Weights of a small mixture-of-experts language model, trained from scratch on English Wikipedia.
Size: width 448, vocabulary 36430, 162M parameters.
Experts: 32 experts in each of 12 layers, 224 SwiGLU neurons an expert, 4 picks a token, a softmax router.
Training: 1209M tokens, 9224 steps.
Below are experts of layer 8 (counted from 0) of a mixture-of-experts language model. Rows are named router (the router's row for the expert), gate (a neuron's input weights, with its number), up (a neuron's input weights, with its number) and show model dimensions 112-167. Each number is 128 + 24 x the weight over its row's rms, rounded and kept within 0 to 255. Numbers have three digits each.
After each expert's rows: "gets" lists some tokens that make up at least twice as much of what it gets as of all text. This comes from a sample of Wikipedia text that the model never trained on. Tokens count by the router's weight.

# expert 10
router:139094139097125109114100155131125169120139145152133090142133124128144084177172145119160104127149130098147137156174154129134139137120107121140102142157106064122162133109
gate0:142143112151117120129129136115130151135119156165136142141148086167109136114129151127133109119168135135126144146149099171111115134133131105084152112127155121169125136136
up0:104110152173106113117111106137132125121126163095125090140117063172128157123112143103093157081158095128121074111100127136134096104120100093101133152157147117171150161125
gate1:106135149109193131128138157145132123162128142118175128132136110121117140125119135102130134130135117159064083101127152116123151146129132153119112111169155112156153113107
up1:124116132110093120101131133170133067117116086100126160152125131101125126131121171101139153152185119141127081121130130123131171107148110132125114118177104113162130115117
gate2:119115153100128115154137162151142066170101123089111159056119137115144157125100107116081142096103167143111147117130107160145096121125121164106131105147160091156108110121
up2:144149143131121152141089122134138089148112096079106159068118113102136128132116090107110146090100175099085157120109107155149087143113137172106128136136128113163111147105
gate3:147165147173156139132114162121121142109126131150097137155096130101158131123144125143139096146120078134127135160084117127128156124096096114138104087144162125071127152132
up3:113123096084133143128128092127101135156122141112139120101144145137136108123135126153131155143109125148120075114173131145114098151156150140103156128129118136170116129149
gate4:146141121134110152076125150143135113111100121128147139125177121174092167096110142122106132146149126101100111128113118137155128120125129080123098121092138118153096118150
up4:137089130136133131103088117104136148156143142137111126131104121115138099139123136151149174105100181158156145123149153113101111137133129119106151164171109154148152135092
gate5:115136108120124151134143154122155101152133131159123129106105152103101113127110040112108074145169130110117098126112108138170139125132134141113088150115152118094111083074
up5:165099141118093182072115128154121127194152144104142132120120143089067108112123110132109072137105133101116155139134113113129136124096173109114112114132146115134120104112
gate6:113134115136141157124159151111133159101144110133120132116115160154108099136136135144110146168154104134102124131115151115175160125143141144104110120099137144096143133129
up6:144158129134088143125165161123102105076136160151143166093094177147105131119153130137087113139118109114106140108121125109142162057156104120144101160123083098130123190104
gate7:113119086121102134113116113086154144102105113109105098105137134113170131144114153157111119131135111167129142097108139100105162118116136136143146142137079110122126111143
up7:117156178144148104134128138157127115120120149129122140117118130131104153107101164132146160164160160175096145157171113090129142084116110102091146111140109133150152112151
gate8:097118133148142130079118177161152054121151130107121096145146091101118148097122132123131178155120163090120160148159129152136192116126124152095088142130104130153131086139
up8:125145153150131137199112114193133179139120083139145128128103168117092082115129145121147111087179103125115140131099146120131104125129091115097164118130089156111111109128
gate9:114103134114141152144175146161089100117122151146113141107128081112123154132139156100144152108123077135134157136099112163124138078129107150156110167103143167089137152119
up9:117125096126139104120142108125123127141087088140109138164151129128127095124130130142124118124095082117130115128138147164090088163132118121097098140179130148157147121114
gate10:080128076130169117126124106166125131134140165147109157123112133118118174111148139120105094166133165165140122129108100136161114147108152140119176173122111124144127141111
up10:175129100146109093125109140139116098156110123144153129122124141156118171106135130117150149097145157119119131156109120094127130134120161077085119134125126087160158114129
gate11:119125143160118123116119086138083119174146150136123142109096112166106110146135113107104143103142178098123167197126099152143123128172129130123126139104131118191160130125
up11:153152156123119139159131162110185123141120142138138116119104114158127166129134113110135164152107155092136127160132099139148139105162129140081123117097117130131115094115
gate12:140152146124106154119060157127089142127090084120078118098096156137122128125136145153130149201161186146133127134124160140094125124118112136106130120113118086153122120116
up12:167141162106127115142089109162133162139101118143115130137099106141124094128097188151150161190160115161113151155130157133099128145120154127099138135079093113125135142106
gate13:147151115139099091110149059138120149109125148130114157107119109112151104134120119109119138153093158146084105148130070128151132141105121112108073133157146128103125139123
up13:113159157081112059134137105152135165110130170097127178107141143092137104140147145118150123102116097134107139126151149135142129151134114151160164121146129095166118121139
gate14:165162134108135127113140127112153132099151134135120130175100126125159165136140142163136172147152112175107127145169135139177174111148123149125109121136107135141124136146
up14:132102157160132139101132109141123104153132130124148130150133132151087111125131149082130155120147168111124105124083124094121111132114147122115129178109128120101125110142
gate15:163160110125143171100103136120097139139129119137167117124133113139084136106112106106126173127134114131131153141125137110121117107137158123110140152132124082119120147101
up15:119124103112154127147119161110106112120140167139105148115147099121128118120131132095127155117115162131144156160141142150106137155130126141110219160136122125119153114111
gate16:132173108092151081133129122120124121137138163139144116134080126123101131129117110137117119091093122104139158139088109126158140114115116179121095161141112151166120172127
up16:158119107135129133132137145084123116098126125137102148130132094129161106133117173141124143162123177159130143096126094132110143123126090067132095140111190123118145112146
gate17:096129103092098172132109140155138154128124138150103121113093083133157147115141140126108120099144108108098106170142122188120144117128150127115147082135104135103113148146
up17:127126144068124097137128157124155153129121169131139129135111126066145105149133127124142125145125121126164151122128100070158111154120142122153137113145145097119140129173
gets: " the", " that", " The", " which", "The", " where"

# expert 21
router:126132115157123139145090150114135131108136144147132037151104142117101138045079130105103139063107138087129128155162136102125125141120122121117160144124116118100132167123
gate0:112108132129071104173126118163081127136122094106120129186108097148139111133109114124128165140143140130089132142146136125141128086148113172149115154151131139160137073122
up0:106150124168136131115127146124138211118134140103138138136115100145140113158103150109167137115156172078106160120147134114080106129138155140096148127129105109165166162121
gate1:145167179117155132171150154121155110127134132073160109106105128148116155112095192118149158140127127141119069111115106146113138169144158120143148123136109088107137127167
up1:109094125124120129134111140130099149123115161116134106153135103147122118144091146139147131104178150091081113131117107146095153145135138099131133162087119083117137110179
gate2:119151170122147125092129113100151110156071097159128131152107119088095127123136112144113115136121101094110149134130089176158128148167150158093085153151117134096127127109
up2:145109064107107120170129133141123129126162157128158133114143130152158092117120156118114149126134151171149111130168163108122097127116100123148170132118147149144127119115
gate3:140083173128127129084108098166139145147141156133155132131101125120094102117146125100141148145138078143134122177155117141136128107101140128134109136183112168153137147102
up3:161101109122128141129129131140111172113156130163093160064111139147114140141136076136106112081141082157134093155140083099126132136140121130164131115145148185184121143092
gate4:181093099169113100115124120125115137109116137147106129121114142121127115120147108097107113122111157133097148143090146128178163103125161141129122132127102124148107122144
up4:097117135103102108133118138120131105145127159101138137105119141121119134137120097117090108117146074138107116159141085119103124130143160121087151150151122175151129115153
gate5:136088132162146127129140121154135139108113118119153149163116125158153125129129123124138135105124133082119124148130155117147150180123111101099139108094152115141122125121
up5:118072110143117112151132104116100114140143144136153139099107132123093151128177120123169135137161136153119156075119125116129135128137145134137125117084124114150114140160
gate6:151131171107119153087106105129111154138118123128105124083111065118117142142108090170151134143131113128149146121162090147102112192154156158141093121139110126156121125116
up6:122129109072128173110086113112084104088115141133135160105087126147148146125091132134147094163097091166103171117155135177092125097136166115131117140102139122156118142121
gate7:103133078087144170152120096114113119110120123158104101171129120107149113133121125128139130132139135147142118171120161113122113102133140116153153114159140094152081146163
up7:126163126112130127153131101099115113157099137117143159109132100151105144129131109099124090155123078104135127143129128135172170161112103137125094150106114132144148113130
gate8:151146125157147145124121108090114160142137134101117107041126127147107100122106139127138131127137095132158137127130160160130123141157152154184145090110159137172135130122
up8:110138107143147102188152108139178117111135178114150133187131179115098127125145105127127127139121166108110130108126169098155141124141119124123123168132134089092105140162
gate9:097139149126126112117091116127174122133125150156131138153128097152142161137083173138133123137116139063113153132171130179125104116117118150121123144095113107137130132121
up9:204146161103176141110170149133064080113140126126141105171128170099133066145148128137107167145135146145121089139110135138147136180100143130140120132129100148136125136152
gate10:120145122176144069100150146102124179110093103151118124128136136129180146116143113142152133169147144122138151106076150125087137122158108108138152144160149117154110116095
up10:125154112152145105157135142123141108156139150132099138145119118116116111131116169101077125097085143130147087198111110142157142136100138153149112102100132111098111086148
gate11:160155125151167095140135139112138157175129143133086143150108111156102177152107137122192122142146150122132134125141115139160113098142127138124154125137159134112132123111
up11:152092112177148112106177151114091133131135144161135141135099129195091133122113135127146132133141141094133113111098129152123092138114154136129149143150168158144128151116
gate12:087127084149165130134129112133129123107125127136075132129130079148110110130118105115125091126149113113162142130122135140135101141103126149161147146100123089132129144093
up12:117152127135149113083135123114148155143146127113118113161110112157139095123102118134091157136172125125141114108148088166125172114138129130112094099131116120106142123145
gate13:138118113124171107118126124166116116105105115176120140092120162117106147139142163131130106143153126114125103142099143147125130136098115145114097142112169155114125084130
up13:155145095149089118138114116116064142096118152156171107136136165151101175072114183109139150178109130158144108131134106129123123079146133110118125093120109144115134168156
gate14:167139147115175147160120120156167135163121133124109132158113093174113142125158135094114105104095154117087154093115121117159114087135109101103127162126120118123169100131
up14:106131136165105085114141140105088135113135122147096128092167124141089115165088159124124095166136134131143139115159118120133145144131151146088136129194153115122127114141
gate15:151133098107083136168115126117110076142127089163096131140167139115112129112119112136128162177139131141113140115141118142125136104118149113120110090168125141149128093124
up15:141125135127137128076141102170104126158122121096147116163093161110115154131140129142136113110130118117069131164119111149107161128102139114131162111132153094145134138152
gate16:114117135128152111145136105125187123147154132131118130136149112146197096174129093108131115155129130153125178102149119151141106124156102123164131114100124134127124084114
up16:148143126107129135140158103122080134084131097145103127143110159134168121176092114140159154141171136097110143099093152147070111143119094083065099137095133155128134152062
gate17:181093162139131105108137075114134088152143125136093123146188122143154073136116088098144141112125098107110159090100153103116123139115111094145109101135142144126126125114
up17:174141151130153140139096120097135147109134161129108113173163136166124115127139104088142154139094092131086169106135148112102124107120127126080165108119105117113121159145
gets: " and", "-", " the", " or", "|", "="

# expert 20
router:172087159170109112131146156106148116127102129147097140148130113116098120165124133132099185109114117119121148102160090113128103131126129124129138128154136132121116153125
gate0:080138153077131075136151153149134106101158137134105134125127080163098110103087139140106167123097115159139116139117160133159117125151176131114084133126139142143105120159
up0:102137124135099071160159152082171161109119145157140086117107144125158123089114144131151083126132144152103080096092131110115150149111173106141146088122098104127098108106
gate1:173146099159094111143129127179126099114129151160106114116144129129108124137168123137075130173099131125133132124147132155103119181125135118119151121134131161110156131086
up1:122138124150118127146075150124121113155151132134093130162111120108151123125140132118128138120122103130090141122137109128101130121124108143134136182108116133125146117140
gate2:098117140087105076085084134096094131125135113145148157103129155140129165112116120144168132105137111128141115111107142131108084110129058143135135148112137125129136124142
up2:116118120090126095125110143119134118118116098142139160128134087098139132112105104135156132061122140116109065158117157105114086146106103131136124172101162155143107086142
gate3:098135099081111111128102126082119123078118163131163158124140123145138106127120118172093123076092120113162143113119095079130146140124165152147153109139148190132122173104
up3:184111089155118135145129096170146123144154111124121120156161121158139126123147136099183130153185149152137095151148127149157135122128070129097108179139110113125129106154
gate4:167144140161061074113164136061091142125098099131129119118145092090117119095078125142109147130178142119108133123125159158134098078142144136128122133119141141121146135155
up4:164124115150105143092153138121139112125133122122109105142129061131119179140122112145129148176132101118142092105105124134115135113144145152132142178135141118107142117108
gate5:125131117105140103135088116158107146137091161127102150114135123122156145137136102128164166155150130112117137124136117082142128117122163171173091123160117100110132098141
up5:121131114120124112128093099135091179139080151145117169127124126140108136129141096137154155151153104102150149133127130102145110091163136098192058123114152108135138137129
gate6:115107115108133113123123121142119102122103118142112184115139104169128110115095131128093123114129124143071134105118134135125104122127130105105143098118129133148112076116
up6:137127113123138095096131154123140125112118114063107101116113148123114119122175156146154158177163143108113112117140131108134162181149115184119116146144091095140152142154
gate7:125111174161140123123132091105162152093112122114141133162149183166118116104149133165125142126100136106118175104095081103106118128143110139156100156109113133131115118147
up7:132122101141129145141118162159109115140136159168134105101121085110149120133122132070150129145136106116151119161188155110149106129126150119127166108118138143142183133116
gate8:179150168115125110108131125120161157127137088166145136153085074104075105114138120137135114091107170143089135161162113129146109120137129130141144142136120111141116143158
up8:080141079135137140158124138152094112135115175096094096112164177142188154140107148133125135169147103119166104076090148112109145123103117126112154109123144156109144107092
gate9:121112154098093132135115128143118099137118129117125110166141139113114135122128155134160148122083092065152115143133131121102131099135107089128146113166101133152152107108
up9:140108145179166117123101129115162151138141133083104176127126117148124095131113109114150081070157114178115150136122161169133127134141159142151116108107137130151107133132
gate10:129107117201109165142150110100139122153135075114132095091116142127087105122124150106111099109110135121134121117134111141129142149098138124105141101103131159110141110105
up10:120127111178142169140124113133142130099100139147128137074116154147148120156131127146134118147132160126137097122115146100137090109124084110128165113144145094125095177136
gate11:132141155131117117130107106153143127158111129126100131150140145150113145133122120123076127135100135142110083128141091133124184123127117149108140127158153138131073110170
up11:108119100106157140142123127141110095100160165097107119123120161101142141106127136137187114101102159089136105093107170102136136064130114123132117183092123131133134111129
gate12:154138156102085138159140121147102071136127153122119128135117120139114141112116118124156099165164096112110127114143095106119098070131133171143123155127154093150143123099
up12:106124158111128156152140131148106110109145142150118134111115131128087125112104113110128098152134067129122138102158076137073121102121160140144123121124126088190160144113
gate13:124149080159110106167106136137115165135106117148139137181110118156166153105083141157111138118122106123130175136139134156115101133129176115125095170124110095151126113166
up13:128118146162131101130070133111125148155121110129120087163121127139112142128113149145118132067120076100147150148140145143116115161121145135124113155150116109139102145158
gate14:082149124164175147108168125118122148112087127136146142161117113125138121100130118111111108093100105128099136098102139118094138139106111155169115119128103126102106101143
up14:151137125104149101146187069135110119094129121078131135104154113092167151108132151142146125112168093114133167133126114165163136133141097068134158157132164133116059167129
gate15:132141106078101112108142134114124131110088161136141128130140116151154116134118124135137144166141115130133148109146126108148065167126106123132138167155127187173127136098
up15:139118101161154117146134136117106121165102114109103128127115126140127134127144111150108142131107101140119113121147184160127137115132132133152113134128174115163115100128
gate16:137107130170105128119151149120132134155107111104109144132109064122187142142103111157097091123137123146121094119151100104128131156116159116108119115111155117106107084078
up16:133185112085143141125116129137119094103144160161165141123134173110042121119156071104137112111132157101087131115111125126123097119154126119158156104117157146137113122147
gate17:155130116152094126120133145143117124117111145139138119139108069138134130156140094135175111157140186124144136118155123110074136144128125187166145116097072102154138119132
up17:095120166144171139159137124134108111120169155129131107102165127132090112125117132126115134080110124126166153155107106185205150093109169145099096114114140149145140139101
gets: ".", "s.", ",", "s,", ";", ")."

# expert 22
router:138147125161151144142133093134121120101111149145115107096126114136160140135144135135097161157140088101154115098150132103128102166127192098113148129142155098144137100125
gate0:105140082143088108147077121112145116090141129079153073161162114149141136113121111126164150165133142175131189120131129105072102132148093140120132121102136128114129159093
up0:104158075139131121143162167127116118136126117182097166089137147131134123090083112120139149090191124178107084152119161142134124131132152142127093085154126095126115126109
gate1:111170170127114136144123119172126126115083125133125118143114127062081087124151121133157184136131154158116075166104116161155150100145122140131126145110133128120117128136
up1:102090103142128147167135132115124093117158116103141118112127112142203130114120156124101102171136120103123132123177118051124103155130173172120112105137156128120114084109
gate2:081093093143169150160113124129128118152122098136110145118163098129095145121143123146086147130152138114112168140071113089140137110147120148085134127145129142147087105154
up2:118122123105145102142139089121131152121115123109087152133137138118167126102135123104142096107118108154138142132131142187140129116120080116148140144143104142069172150127
gate3:169102126100139129090062116122131142109119092108097143136120117115151127135104087104113141099151143062096129115106132110182060139123160156122117162110078119121116122108
up3:103141136161127131131133131059127095142140175104181085157101086135117144142125132164134139133068135156137113134117109114080134114139136126131113118131132137099175091159
gate4:111143154135092159136101129089120152158123123137141122173116162139120125129121104115128153115091116134109115120131081119121124110113123139118129081116161085122127106189
up4:098150161145149093110154093117119135096154144133153127094118106146143123107143137127165116142160093098139084151102125149127143131115150132148143125144100129143144111116
gate5:143109141107109123147172163123112140148133122145128134140126143156107117141100104152139115091113139092123131087143127110102149110087105122110087122121129091106162130123
up5:129143151149129121108088096106138120112138118104110103153131115116162140161120155132136126088141159119123108147086132109136117113139140120147159096118108143153103145152
gate6:123093111105090089093097135150144114128103100106078068130113131117133136146167113122109109099122134122104159090110149112104118129136127082093107152156077122154122117143
up6:146137144146149124128165142082144145068111133153133161110120164134150110114120162133114122188168128149139127147128131144108159123135148169146120049133127129107108111122
gate7:121109191140112135135154142151131153149153129158142137123109149118114119105173136144128119122083120141118116098100139146124119108120149119135143146143147136122142135116
up7:111138168150135121145118147112096114127152122141128093136118124131112147158114143120144108131162094125114162152123096145096137167114139164135128113087149065096103137134
gate8:131129137084106160165149093214080148130088093150126134160118099090118119121113126143109132138137135130106153136094111155129113141125104156129128139141123081110123149110
up8:145115126134108140128123107188110143081091099135166150143149112107111130152117124142094117170145125130111112140086154122126181111117078116135108086153133117082103173120
gate9:104120147136143108106106127211124163121092104129080179163098134147095157107135161126146142091121171066135145112088141133118143101140161141097148145085127114137119133152
up9:107112130147154154134085135152184117114104099141140135183101130131137166108118167108108058113153139111117140139138116119167141083119144151095139097137104113173151121085
gate10:100123123166139077119120133098147148148133085088121119136105101102161117115139124110136130127131124103096125092106134130116090101116164131143162151103147131120124090125
up10:099153154128153183147123115089122148118143126117152153114105129125119090115147139146166113118125138113108088132103123152133142095105126096143131115116118140134104174136
gate11:119114092129126146117110133098147104165135134117110137149126145155145112146106096157103118114126131114161131155115123100113079121118085171153113155155148156099151099139
up11:106140110145125101139128118111114116131096144116149107154131103121152124127123112139116116163150115147106141133092134088096138120134091145168116127096114131098147135162
gate12:127141119100138138142108075109096141144133146112125152086131119132117127110140112122093151138088110158076144128113105151160146125125104097096124138168118149134130119146
up12:143106172133148162188136093125123193125102116098120114126147129101120215128133174131123104185123085160136137130118126128086178117142121136113132152092127128148113127112
gate13:158118157125098171098138077160137144146138099144120156095135127123135143115151113125096108110122149127097159095164144130132095182129202145122119134123104116137124115131
up13:155149170133120156115115116158059146146081111104117133122096107141115142140126177152163096089119121075097162113154154160135137137152117136131092136123053152128122146106
gate14:142162142185146133142130138093107159078140144179128120127104130118164110119118197124160135126124171102096092086126150094141137080114098160169126153091158122095121145148
up14:148122123150134156172119139112115165120139153108170108128145131133159093136146134164133148129111134143110102141099105140117105173111128146086162139112121138149132158118
gate15:118098118102149132134134084113105119135083141154126159173111074142131080131111132131148104155131151131091136063113143110118136081121130105139111090103132140182137132106
up15:062128129118119106138132143140125098116119127149155150135138103142150146127105193127086144104132143140115153141118118096117162126150158131129158110125161118120109115120
gate16:114141108102103118098123093167106116129124166187157106128132140134142119147139151093133114121129099112113151167176091161153149128120098109141096135118127093134079167087
up16:102122137149101145139068140159136112126125145113160152109121137094137108109148106148107141114101151139093096121122132095130097157136122114168162129157162139103130108168
gate17:129115158128134087135084103152115123096124122107075109161116134096168116118130124121114090123116134132129125087101142152111069098145144160115091131095149128177146146140
up17:121153115087133073131089073190081177088139140145110166131121160096143104111117125131154102132135133136133143088117175180117130089118161113097125086138123114136098146158
gets: "|", "-", " ", "at", "et", "="

# expert 3
router:109126152117134108118126128132118184110130122118099154113086138135135105153124126157131139173139156142115134132138131121110138118124144134082120079133138137104131127150
gate0:141128171087111169092157157140133108129102118150110155125136151135124129114109144125065145130180153175159166101116107138127146107134172138128115131126109165144121136153
up0:145113129165134151176163136130110124133131114100114127086155179171138133109168135119103120119163124172138115147138117156142104120118123116123134107113133134141110157174
gate1:136091086133103149134123111142117129117109115115108098148143105144122155129151153142148139110125067181155156127122133150108133137117115162083130152095128131099126144133
up1:097130135110132131141090160110140074156150129133131109161140161126139130107113124112118098111135136096103136134145135119157152124166133105162106113113126114103093107117
gate2:125117085158110074106088106159142115160142121082122134142112149134137123119153126113142148162123138093115107121100110153118128139134132078105132145113115155102111106064
up2:144122109114103100130107103143121130142142100113141156132124159113143124106124137122125162126087124112127100159158107136131105146125127087105110135148141109085114099091
gate3:117136110114136132131112146149134149106103141137124124166137146099146139127160087165083105125125134097050168155164103099127107158115085130133129116109094109167112102124
up3:120108124108103119128117124114147147128091137080112159149146142125124115123127098144137120127105146125076144114159110118110126171151114161141122142107107122186106172141
gate4:122114139111123121091103119143160088140152134111138109153138145138134112148196114122137172117146108108116126122150097195138155143118135146133122101091116102155125121133
up4:123151144147156149118136157131087127128119072151132138126089137114149138086096159126108121117106143157119132150139178046126121129110132133136140150131124129129106152123
gate5:110103136141123126094163158150144143136132152146114157121125156136109121150119147117146171152129028153135119117115152110084159149145153100185148123155133174136150124131
up5:112145119107152104130119165145097154109103126117094137143123161151129090091103106132128131151115108110163133142097162154106117125128118126113082171103111150142127134122
gate6:132104120172121125106156135102141123109128107104092173126114118126134149161126133144064108118093081128124119120184083150145093152099130163143129085135097082118119144108
up6:135159123126113148125108099146116157162142131142165102124119120107140095120135101143132130125131180095189152145090118087124135119112126102122134166122204134116118092117
gate7:149139110133135156133197146147112115128123145098075138147098138151118103107111120171143155129102165080129102117188143095109148131140114168101146097107106126140129090114
up7:106086096117108144105136120119089138121126090089147139138131146142161141112120129149111109140137088111175118108091154123175168081147140163104117115145145133146156084137
gate8:109127124137138087127109124144115167112144140110098146143172165087170162147142127141122123108196192101121142119176180134124136132131144129140148173131114136128129107148
up8:148135126077099096173114097126125134121141109096161118130135158151170139158102140085138106096157124157100132157137132177133145134132126078096144129085116105135135088156
gate9:125087144149098135090110118138117117131136133135109151101127145121126146128139115112145140078167135153182129142142134119114116099121108124139104116151131150094127089140
up9:101146155096135142133100151160130138117101092171202087093155073073109126112126143113147159127177123161132112134094142085112093116133113132158138145099139190124112124129
gate10:127148126151060133122149052133145136115109163122101163133107097122127093133118125141107107078140123124106115121149149136141097105126128094128091106100124181168140112126
up10:128158162167089124105144095127121167087103124111128169129085098187118095130090104143111114106153133132121116099141117157138105105135140105123107095122141150149152123117
gate11:151165105079116125110135106149113110110139101113132133133101119180130176122141154104122160151120151102105105103134093117102110153128139134117110110134115108136097076121
up11:166177118150128172144145121131120105116128116126098141145138103175135136123121109109125120130116174105082146113151137118099094165136113137126099138130121123098122121107
gate12:129132127082101120148140103147142113159116133141136109139137101179167130148121141142094160114136072151129120154137123130169092116133129106124114110159136106105113103144
up12:118158133142148137152133165144137120119096108087168142099135173107098145081149125105153108097112156103157157098122093110112094126143096156141127136138128140187137131140
gate13:092149133108106162157174106167134155112131105113128157157123116070129100095157121104127158142134105121120141157147147106142136180126142125134149103126115143155111123131
up13:134093152139139130150121115084134128132121142136124132116116110160181183142129147140167089135159098137131144161092144125119111148128134148123123155168159085103145125155
gate14:182125160106142134117094111124125128158109083145137094138149171072162166133126177164098146140096123123126189093128154150124115126160139164103156143134127107120149135142
up14:140167175161094095144098143145157147111123129182112155149101145102112146102125178148126148143131144065098114111120103105096148150117121119138103138124160068107111108105
gate15:129075098097076144154109137146137161111133106100141123114139126123123098136102084094142154110113143100116113126181157176102112157152092100119135096135103115125126093151
up15:130121139132125109147142144121110123104121130101120117120098144157141129130095128108108097142108115128174145106146113135118120099146114119142136106110118144111112134143
gate16:114132170071121149103161124135101159103131116122145110156156135117125102139080126126134131129132112094145174169109097088089100123156123087137105149099147141136122131168
up16:129147092192167167154120148147166089138153129101124117105121103165155139122195123101108126126097117163121065123102168129157151144154137145092137160116105124145145141111
gate17:155143114150070093119170086115134124105116135144118131098136124162183139119100118150136124158135138127124091167123133148114109124135130165098108157176165184139118117053
up17:120141165156092121145151110124123157071097125154136148090090096126173097110148100141140107189090132099113127110108140114139131137144097152098108135141128141151105146078
gets: "\n", " He", " The", " he", ".", "The"

# expert 4
router:108131119128156117116131147123121160155134108091126123130141119098116162110138055117152098114140123143145112110139150104110173170133152126092093097156107119127126096153
gate0:156142105110131125170159121157137172135168184122085151110135114128157099164148149127175117095144145131145118116150128164144145182143114171146160135127104100072134091109
up0:168117105120100096058094110109148123125136092103100139148147143118107137145152102128090134153099157071119116151164170142134084105121132121150162120141102160136099137141
gate1:098135153108167152163143104122092098122127086095130102099120114072118129124093154128126113144139103159082123127122115112140139100150114158151118143123139144140104113113
up1:133086157167113124110092155130146125129129090158126157084139096143082089162108117138126120117130098166166098120127098125108093133109133097127148104108115128125152138142
gate2:170121079114142147120155157119136127122146114146112179140138144105109102143076132136105134167105106106159125095103115145120170124111133102153087131149132170071150114115
up2:147125143147117113080141095134122078119134124140131136126148125148110134125118135101120178130083147110124131121098133100150130160131130144110105143136136113126152124119
gate3:125132128108152119127119083104096159142137125112135120155124157119159108169122081143149139129146117183121148069147111136127131130138099131088129146117073132114114132106
up3:158106123108111112146146138104119153164065123138072091124122171136109104133096141129096093130111112132123190103155148125119097116140133129099115153137092125131148064140
gate4:151109087110149130076089106124113128121151122164135138087079084053150105170112136107077152169146095114117120100125092145160136144126123099066177133162133124172121107160
up4:129174125117118129112174156137160128128103160160137144123112156116112164125060129150128088146125151152143122096143109148130153137113131114106140129157099141136113071142
gate5:133141137136138153107102144114099110131141110135089075157121109150093160123095136133156121096110140114106146116157131101132133109110128159121105147133119141086158147141
up5:140153110133111101111104106105113137155126142125095118135101120173147143129137152119142118101106105101116108147161116125111122119119183109107141118120112091104115123122
gate6:086135112108091134147120091121105127163134085100148117168098140115171125108102139157156135131111159137089139135120144140091133134131125139146149123077133111135110105142
up6:132135120094114098099115159113133120136137087076157121158148086116138148145141099138123140109123139142127158135107149168139136125124140101142136124109123123110109132145
gate7:153131151104133097120095080162117147133135093099087127144111096131186126143109139166076129096115154101106147079135097129108103100139138171156149103104119088142134149119
up7:196142161119136115143114126145099119118131146152111109147118085141130133130136138140094179097140121098097166107141123078135112090133153188132114163101122135189116173141
gate8:144160120120095115120103129121096086095150160116101157122113141156135127111120131123176125100102120122156117109116141146146110117170161105169135103112146144118143114121
up8:151090123097144119128140138138117098160104120131142102131141143098131130122129137141102124147151127153100108114144090115118124103109106146128144139141118134175116102154
gate9:103153128100081148102136134146134112126135158142113115154106123123169094162110105113104131132132101157121133119162127108134129083129131078073133092117149135122104139155
up9:138144112095124136111140142139120130130132164117113134169104136110120121147099126104122162123134113155107115075111115134071163128115140140106156073119162162106082126138
gate10:145139134104106167104091115074130131146161103106106121147132178119111144137112119161137128100146127132132108112167115123127142126114105168146106129115103098109131112138
up10:123126117118156187193131098100133149162138135169122104133142115072117094128118124155122110129154102119148125126150103079133136160131110142152154127120097139112116111167
gate11:107154134149150145161119150103124147090132100157074110142119083143145122133102116109099094122152160102128148124120164125072137183136151106119124124122144149110122090137
up11:067155120127157108125110102123128130088134130116155139107118103123118133112157134133121127147162127135101142099125167149160119125129162121153164148139100128109109142095
gate12:143130101124132150085110120153151145135117116124164127110145151147130137128152144129117132128116180120129152138096132107113144141136167127093094131135153106150084107163
up12:149126161153123102105134107094119133136123158121113116107133127158099089142110116145093112128137175133133117127148133123147138105168121119124136124096120107130164117061
gate13:145123125134136140156174134189123137109115123143122143132128117154183098116131144122130136162159156164096132143168120149113106129137101137103156141142103148123124130130
up13:110133136077075161157123085138151120147119173108117115127139097170080142133132138160147147157156112095157093124126097122115152164125135143129154170127114067114110175135
gate14:092111137121115126082119153166162130128123102155101157163102132197146149136143105122106142112077180188090154130126147126141141085159100109092134095117128148130068125086
up14:123118143137127110085136113131083131099145105157108104110096118151118125152115118129093122131119103156147144084153144139129146103119135162129118113114119120132165106122
gate15:162128136134103165096131138107130090108116089111145137130124129117118090107091121133076113123152121149126087125123151138145102122174129123083139098098129144099124137081
up15:137134095145110136132108110143111111135124104105104137170143162111111128104095110128115113135155152172110062126130138106123117131183137105093164115106107146097148119116
gate16:136136132106115125108079119137111136206094140141136132103118115126128152124159134116131133171179134130149150137118128135123135114135159124155125129102119122148159094123
up16:151081135144106124149125104110168079109128140146140120092100146161128128131166133139067117110146128127118159161110123147161080113143138144128108216126137114136143162096
gate17:067131130132148056135102157151124076119110096156138093109157200109123132109135147122142138134091092137153121153137125126147147144148124119130124134125120115123108123153
up17:155134092098125077130090119128159146113078161122147084141165117135129158145134148133184116152170113102127109124117130128136113123130097109142095141161157077116102136112
gets: "\n", " |", "-", "==", "|", ":"